Weights of a small mixture-of-experts language model, trained from scratch on English Wikipedia: vocabulary 31152.
Below are experts of layer 3 (counted from 0) of a mixture-of-experts language model. Rows are named router (the router's row for the expert), gate (a neuron's input weights, with its number), up (a neuron's input weights, with its number) and show model dimensions 0-255. Each number is 500 + 25 x the weight over its row's rms, rounded and kept within 0 to 999. Numbers have three digits each.
Before each expert's rows: "mostly gets" lists some tokens that are sent to it at least half of the time. This comes from a sample of Wikipedia text that the model never trained on.

# expert 10
mostly gets: " and", " due", " Following", " least", " or", " particularly"
router:504561510468462485517511471484478531470505468465495516501517493530517496529509506493474488502542478523483486474496533505488485506538503502520494498513510523483497475504487530496514505491519558511482523482520493503514475532471457528477478546533506527504551512511451464478484490481495504532564559494525492505507479480507493489499492541502460488452478503494525477530486550489474507452500522493489513447492479483486489479516539495465545464536466485497465498527483473534464496494519526477501485500504455462522566482497491493481523506496510544521517474495499460484439452466504506520534480544520493494532457490493547513475479497528538497453544503503482531532515522524479491505515521483470500540519475521499512502506467511509495519487518444552509511509508483497481468467442484
gate3:511454529499564499490447498464478414515534509522533514500501503459466557497491485452510509501460502513540550498518482484481468490486470487498492491493506469553511480520469506516525515454498497527469518483505490489500494475499524513558518467454536502537510527519514516466508503505483500505427509499474494481473496507463534489522479510482480521493504512526545488500507505505525507498501524524467524540486502464480518495492492483532483476478519512484482516493483543442430494464490473480525497511485467572525488494480518492483468480542505490512475506491493462505492512501501503499508526511464515512505502456451514478482518523524504501533501505506452499499550525531471448493492504471516503505468500501453453528462482526543514444509495504503492502530477481488511487506510522
up3:506521493546496498465519480502499514458533534495462489496494529523563503495470479529496497547529539518470505486490509518513556519468484474497494493495518472536561473478509517460514538497547526473578532508470530554524518494496506504520477524474533478473543480487517541505467457494484567505493496476475521471493471455516495516509509501484461476479468486458505482527486458481508504506534485501481489519502475518509469477499523520502485508506496504515537517507495532548492513496507471490557511482509499517523497563493473537529480489514488508513471483479500528497491508489532471513509500534519477479481485495516462525498510528516525554560514519486487523532477565495536514524498458490524479486555487481521488473503493520523499504496474526520505512507512462491521491494437513

# expert 29
mostly gets: " between", " of", " about", " into", " against", " on"
router:522539508430465524496480513539529489526453507466508506477473522531538519464499541473498474494541537477481503474491511465527509535530497530494509506470482527493491517518546504463487506507534499490477499493513494510486468518440495486514491517504503557522536495452523433492449527502488520495489483506533496523485451479477483523467516493511529492508500506494495522505490537496508489478467475499451516462485468474525517479512499482510499521467481531507507426498487485544510506499477536528478477461547516503549499508493513485490467521479518528478518481512507491561525461471493548539506545488518483511521460455445500525528505490510497504528498458496503472485475548477457469506462532473463490493485517493491501479520465523505487497513483514541498484523519483506540525493511498
gate2:497488496471508466537497499517499504522491515503487502493522513519555454487516501503519503543514512496504543497463528479512482490493496534491471514525544472496477512487492480522488486489493489446494507496516486474456506526493491549451518573546449436508528509478497496474540525491464468499467461510477492511488473518539506557517536490513545506489490449510497539494506500493468500542528494494485484500493514492529500490491488473468486503527483477497522492489547451525480520523496486486524517485528481436532478473510524485534463540523471532537481491535543550485520495528521550482482518457491475476497479473480524473523484492509460495504495502497452516439456495486472480513456484529452496557529522501502524492507489507496478499481490517453494476522467491538493502513498498
up2:466537517490499491514469525507523559491457517472513513493488472471511502479542473515526486514512493464511483490516519501481513524514517526498488484529503485492511528462472516515500471497497513475512512513537514551485479516482517471490498492501558546509507477491517505480485490475515452490506519450458546482490530510457519487515456455486438509497485487465541509509482509517517469451519481523458484494504500517450502514528472488467471511528464544531473485478489556504525499471517536498509528525459534513509552510516514488503540456557506508452486504473483495511471493462515480509495456492497501484563516502533512529463501527509498494517473504436532509554541536512496479485488523453526508498473488524475474498494486491483506536562505472486499533518504501500472491514536496

# expert 27
mostly gets: " Center", " Times", " Arts", " Association", " Force", " River"
router:547485460483496492524569510536512434555493486533479488530514495477504539508507480499451505496445525512476499525516464515506487462470514483500548495476524515515493486495557502495512524505504475513497503478511503471536535453501514507490551470510447522499483474547520512492543510498500501467456530515515513473483537495459518522533525513532458531476516472511497505515520495489526510522481513484514527506498522496489488526487492461523495491486543505508561534511466506498508442472488515483481483507501478528515518508491503525480483476487511507528530471528518470460473526533479500496500513497499502521501514509524548472541502468467485510508511502491516502504511480500488506446508439560560532520458478470539533512529564480479488480487485531469521500472471490484496508505525520
gate2:474494499488483478510544469460502507530502513543457503515503463540524514503491482488519492528483493535539477499545497511481481554482513524456470508452527523497480526506470528517491546454447494499490486458480465478535473488515476526499456540519485495477490498477475493488504505494486502513499536527518546469456507542524509527516525476525481540484529531508493551522496532479517546504488535525455518477492507519497530463526512537525480530498493459531541499544490488531484492505510500452505440462532526459514467512532483482530506462493513517481491521486486500575521504562476500489502499547520513506506475481537503511484461496487490500503500453505478480520466484537509501514523461484499522486462462497515508479524504484499511474542501507517536509521512502503482451487499525
up2:493499476535485469508462507540540504483446481448511477513503528489436484465512521483486468458486502518505516507454471516527508492517483520496530504511502461511488490496529499476507436551510512514480478531450535487526463474481508497506524502491496542491523522473493500481525504489522518505552451474489520532496469467478495484510476504488487488503457510502513473498483468518529495525509469503527478540525524502511468496538445444495529488459476520477473480486510477517541538539502507517529528522438464508511497462515515497496504516485524475496462497499503543509537500470497454483492493532481496483481460524514503525465516476543534538505456527505511490462524534488490533538511477481507508527494539515486458501498510532484521494515508466513430482506468500516441497493490471

# expert 22
mostly gets: " Richard", "eb", "ette", " Cow", "sey", "ota"
router:520503493471471523494512484565543467503473510492506502486477494470507496487501475499472493508464545517469458510517486504470479442481489499506489481511518512486540447470561502485498513476473506556498493523574551518511490489547496509523500475550472488540520513518512450472539455464497494479444518517537507473495542458475502524493503488511494534490496507498539537515482496492485485515504510520513496471486498555488518524542470491502534486484529502526531502497452493489494459468505502488473489483484441539513531526513480518505484508502478537475504499556477497471490528516486483501509538495516493520544525535491481491520542471482498458484471506507500509489520484544474492454494468551528512476487489465491510490467543507457538491518476539485528533481488492480502528499505496
gate3:465509514508486510544492461424568452516525497513511461496521500490498482468514487465484486503494503476490497516508433478473502526503483528493510500533514522527500506513515504499482502517523579511530525527478527523505513542489535506457536498532498508561497475476477535476490505498457476503489493506520480487515515470493474513523451494482486480521497506470496517544514515500495493496525522474473503497463572489484526521491512503488529514517534541516508500472536489521457502466507521513475535507473544496554522527506535527518509513506534498494514429555505482487528481502526496524491467529488525513495487489540470491508460527471497531496517505493469537535532513477492478500484551517489489508475503528492495451493446531488494520545513457485514544502519473506510504465497465
up3:497495500487533528491500561557483511453503471499502535506483496495516546498465498536496533483506522527498518529470526500503510508507493479498495455477491495503512518509541532507513519520468449492485505466481511486488489518486493505513487507461488479490493454495543506542523494501492564536492485520525508512514481492493495489427512450517512510475477499498469505484496494531439535499489491509550489503533500505499458473516471521530478501453466452468488518512487531498479493522540485499488465481548436485492505486463478444472488503516466484490485525473531524481492517486528495497440529484486471504471505518470509537501476495504549538522522525531476467487468483509485503539489468433481501487525510479467509498535498479541494466466521541529471486528496518517488470562506502

# expert 5
mostly gets: " LINEAR", " Votes", " Preceded", " Spacewatch", " Socorro", "In"
router:511499514497522499492494507509536498502495486472496545502493515498510489514478553531486494494508495499515510503474523484513491543521509499528498488481530543497520496500529464529481473559550510512524428476512504493526517548476525508518491520505502487502523472498454520480521485489477511461499512520563482512530498507475488510475526489504483466502451527492460540541494493526495506532486480531545525469470499466489456493521486514460486495493515500484500495567534490491482468486538488516492525488548514498499488486480472484491510472478539498565496470495530515486528496468492458487591527534491472524523499505522518477494461482487510502513544494514540510533505479472466495529526532445489469490510519447527486542544519496503486536454468510476511492505509448467526540525508510
gate4:513515494500471516534462490538498479509471487534509493507499490502487487457508471469469531506524490507488499499520480472498510508503474511530482497428480493471486449509484510519541452474500444493547505486488497512462475490525515479494521509532518499488481525505481494524522475469511544480502492448542476494521482474531513524462502546566449489484481504492460546499499499540563537484463467482496504500494513468496521517497492498565482507502494527511497479524488502516520489472477500517526517481443548528485495484483473476542501503509509491520508507515506457491476508482507524513438528512517513531497502490520507511514526520463513518540504487477447479451496517525529518502545497457521514496458466466520476508491498506471506507522535497441503532439483481543502531511472546
up4:469526512496492525511477508516490466478489479537523491501477488493531487475466466484497516465518502472503489553487505507497506467478447534514517505458468461478528484519508485534495466473469490498479492506541491500492477480548553468496461547477512465491495502486509518510518566500491526461546508548521501460489482460525513468480503515545523522529458511538470530484505482514549522498519484541522493498504480521475521507454471475504457527472529503461510478517479457436515461489465495514499519501468517511532500517504498516530543473487495480478482552489477499492485527515513519484478527532510492531512503558478491543504505475479505520475536485494514536447540481502477513489475502482493514466466477466525468489490496522514488479524508464533439510489462472512495546503508493

# expert 0
mostly gets: "Scientific", " how", " FW", ".:", " include", "See"
router:488468525521475474544484507473483530474530490506519505482571528500500508497488474517509524498557498510515526506482514510502520520469487478500506499524468479448530550506471501499517498497541455450529535458577455525483482529472505523497535497507485499461483508511436517476473539509523476451532475494492481510502488520513465514502520460485520474495535464523501506514464488496499519540547491551496485549503500490503535503510500530479531497508522489499489480499514484508470559483560498503535474502519488514515466522498483501468527490484492519510512494486488503521489497527510492525443511532502499503442502504485508510485478490527505542498508513471517484481485487462472488539479474473437552535499524543491486453471498472488480495521488535521452467498530513497515517458486495
gate2:502449496500484525556530481516508503524515482523462501497522522492513512505512501488475522476512489481449483534524552564522506472503524523498477504499488525451531494531478497507480446538482545509498510514505435454477537456519511551515489517522491523473461510479521538441487519520532521504485490510539478521522471529503504507524498438513521514521505483508460489521456505506486498511540499504530521473492472506529551485494527519496547507492516477523505488486502487525514494490528463506526493490511524510508504496522543536474474521507511495486497497502538486518490523521461513486483527559473462515514502476500470500499533507547454531528508519473491492478480532508483509503545456540535530493506500498468524530478529441563505521491470515500499487489548533495543507499495531
up2:550500550494514513495526507522492497532544543508443505515483477488525495516495492491508506495446502513507534526511497505509516482494501472487507534506490520514537514506521528515504514520520527506514521493468527495521542485520514501504550519504460464512479521545468483453502532512500506507462474473500507505448482495541522475517538510496533452479507501501514503508516517491493494541479493506494484496502504471549488505524477489513511537473535473506535479446531458504507479445489471518523485479537507469513576522557523529493571482492492499518500429493508490463491546478490478469561504509504503523468497512475443456520468496471485496511530500554513496456448502507495545471503540494541527522516537497486495477485530477498500504451475499516498489491477515500501477509509525

# expert 6
mostly gets: " While", " Although", " rep", " while", " Per", "It"
router:477508535515499491480450483521522522521491518510488579491508475477500488552498467469502454531487514494498482522503529504505505501551495523513488495545498512475502493503505512512485505511488533475542500521435524492536445512528530481499559484480505507486512508504483461488447474486488488480484465510469505507503546505531499535489497487504524510495550497435473514547486480512525512465511517548497496461484500534477491481469482474484503479536545502525510540468503555502501467517460466492503503495539506516520517498525493456500467532497474494441485531464479477500492476493508431507477473530520499503498515534553432471502482531520513500522479489486493515515516524528523491497500493526530507499510504546500466472512480577517515512469497494490519525459498510487520477509499535
gate10:488490510509494513500464507508493516495531495489503522496503535525518478504519534510533474499466447509502497503493504522513491486538480514462516528468543525482478510510453492488478486511478508452524473533520488513489519472522515543501479469533498522467512498508509546471496475534507491455528513488523537488502483492506501489498495477514480532461527476469483506564470511474520491574550508455496504498458495474475522496510479492477487544520481540513508468503474467471484502490450542508558503493503473467556525511490473482474511510499503525517486461525512471545495489518531557485491548547456525483482490543518495513491537502481479487482486532492471492495454465478499510503481565542530454510489511478521476485455479525474491487507445509481530532472499485451504533514486491
up10:497547475518485504466434512514471498485512475492527472483497510494477523519496491475519461544491521551499518514484486511493543494503506485482502440503460499515499478483472532492497485506531473514526517495535520498473485505471529527490501512524458453537525480496510493485511461509465503417471483501507482505530485530474502503499473498519485484514521522490484492492518529459508493503523457520498431533520494516522525537563472512464491496471492514534490510532453483490485507500476458471493497521502478516479468478523560498516503477474496550469529527481530485559508531484534450483442493494520526479521519473549511462474499487476498471493497512506489499466477503535535499471515467500532495483488509549520484501505557491482546510471515477512482490531461483482534467533510498

# expert 26
mostly gets: " th", " international", " wide", " Bh", " Kh", " International"
router:526493524468514460494490532512466480505521498494527490490513481532488489485473449484513477515507491509505508479505496503473507460463512513492519494528488485461521509512449501527508509459489464515493474499562490487517498505551510512539529469507484469511448550505487474487523452470522494530464509477490497500470515524498486482548551522485525525487505526522529453476511474494502483451488494536501508536458499529463501478516454476504522501506493484534486542478509520491505458483484496508516489484451493477479484506506523495531541490494496554448505510498457446487485497516486428487483451500494499464557502477462512483480511537530494487537471500507495533517485484518516497491500496488528536495517520590470503483488531513479512523490447460515551504466506460484497476500504469
gate1:465503520471521484512482486504509493495501511521457491513487497502522491508509529549489543492499502521481491528497499511464461530515508473526513490528513514499501445479485508475548508479559509421503536495470538498488458526491444508508503522490464504535489475517481503525497476494446541512480470484534556526493479486521474486510449478532488480478480517481482505547497528419494505534471521476452485510493560482552472471524480474483473497480512540526526485488546487522496485500539487474489520532544498477520510497507504522505484489478495512482505504526514527516503470460506526506463467499519524534484524503503522501488504488467521549467549497486510468482529466529506505504481549449502532512505469467529506525454515487494493464475560486497514509506511490483481527502523505
up1:492488504542459485480514487514502507524478469494540480483489510452469539478486489527501475511529524504489509472492507477498550456546507505526458530487515520476466501521521506469470479497502458500479467471506470509525548494494548488512471489498498480490527491504512501514527484539519494515499534555488504445487514471463499508520547490511527484513476475517526523467494479562510521512531502539510537516486485478499567540470491517473521479495472498498503506493447493525540515496496474480501463486473514515529522548497511486518472528536532463500489525491525529519519524500547475459510514470506517538447515479531489534453546505514477478515479495468460471509480494539487516492549478539479501524476519494500507461519494515562546488545490510502470527495499543534484477511502517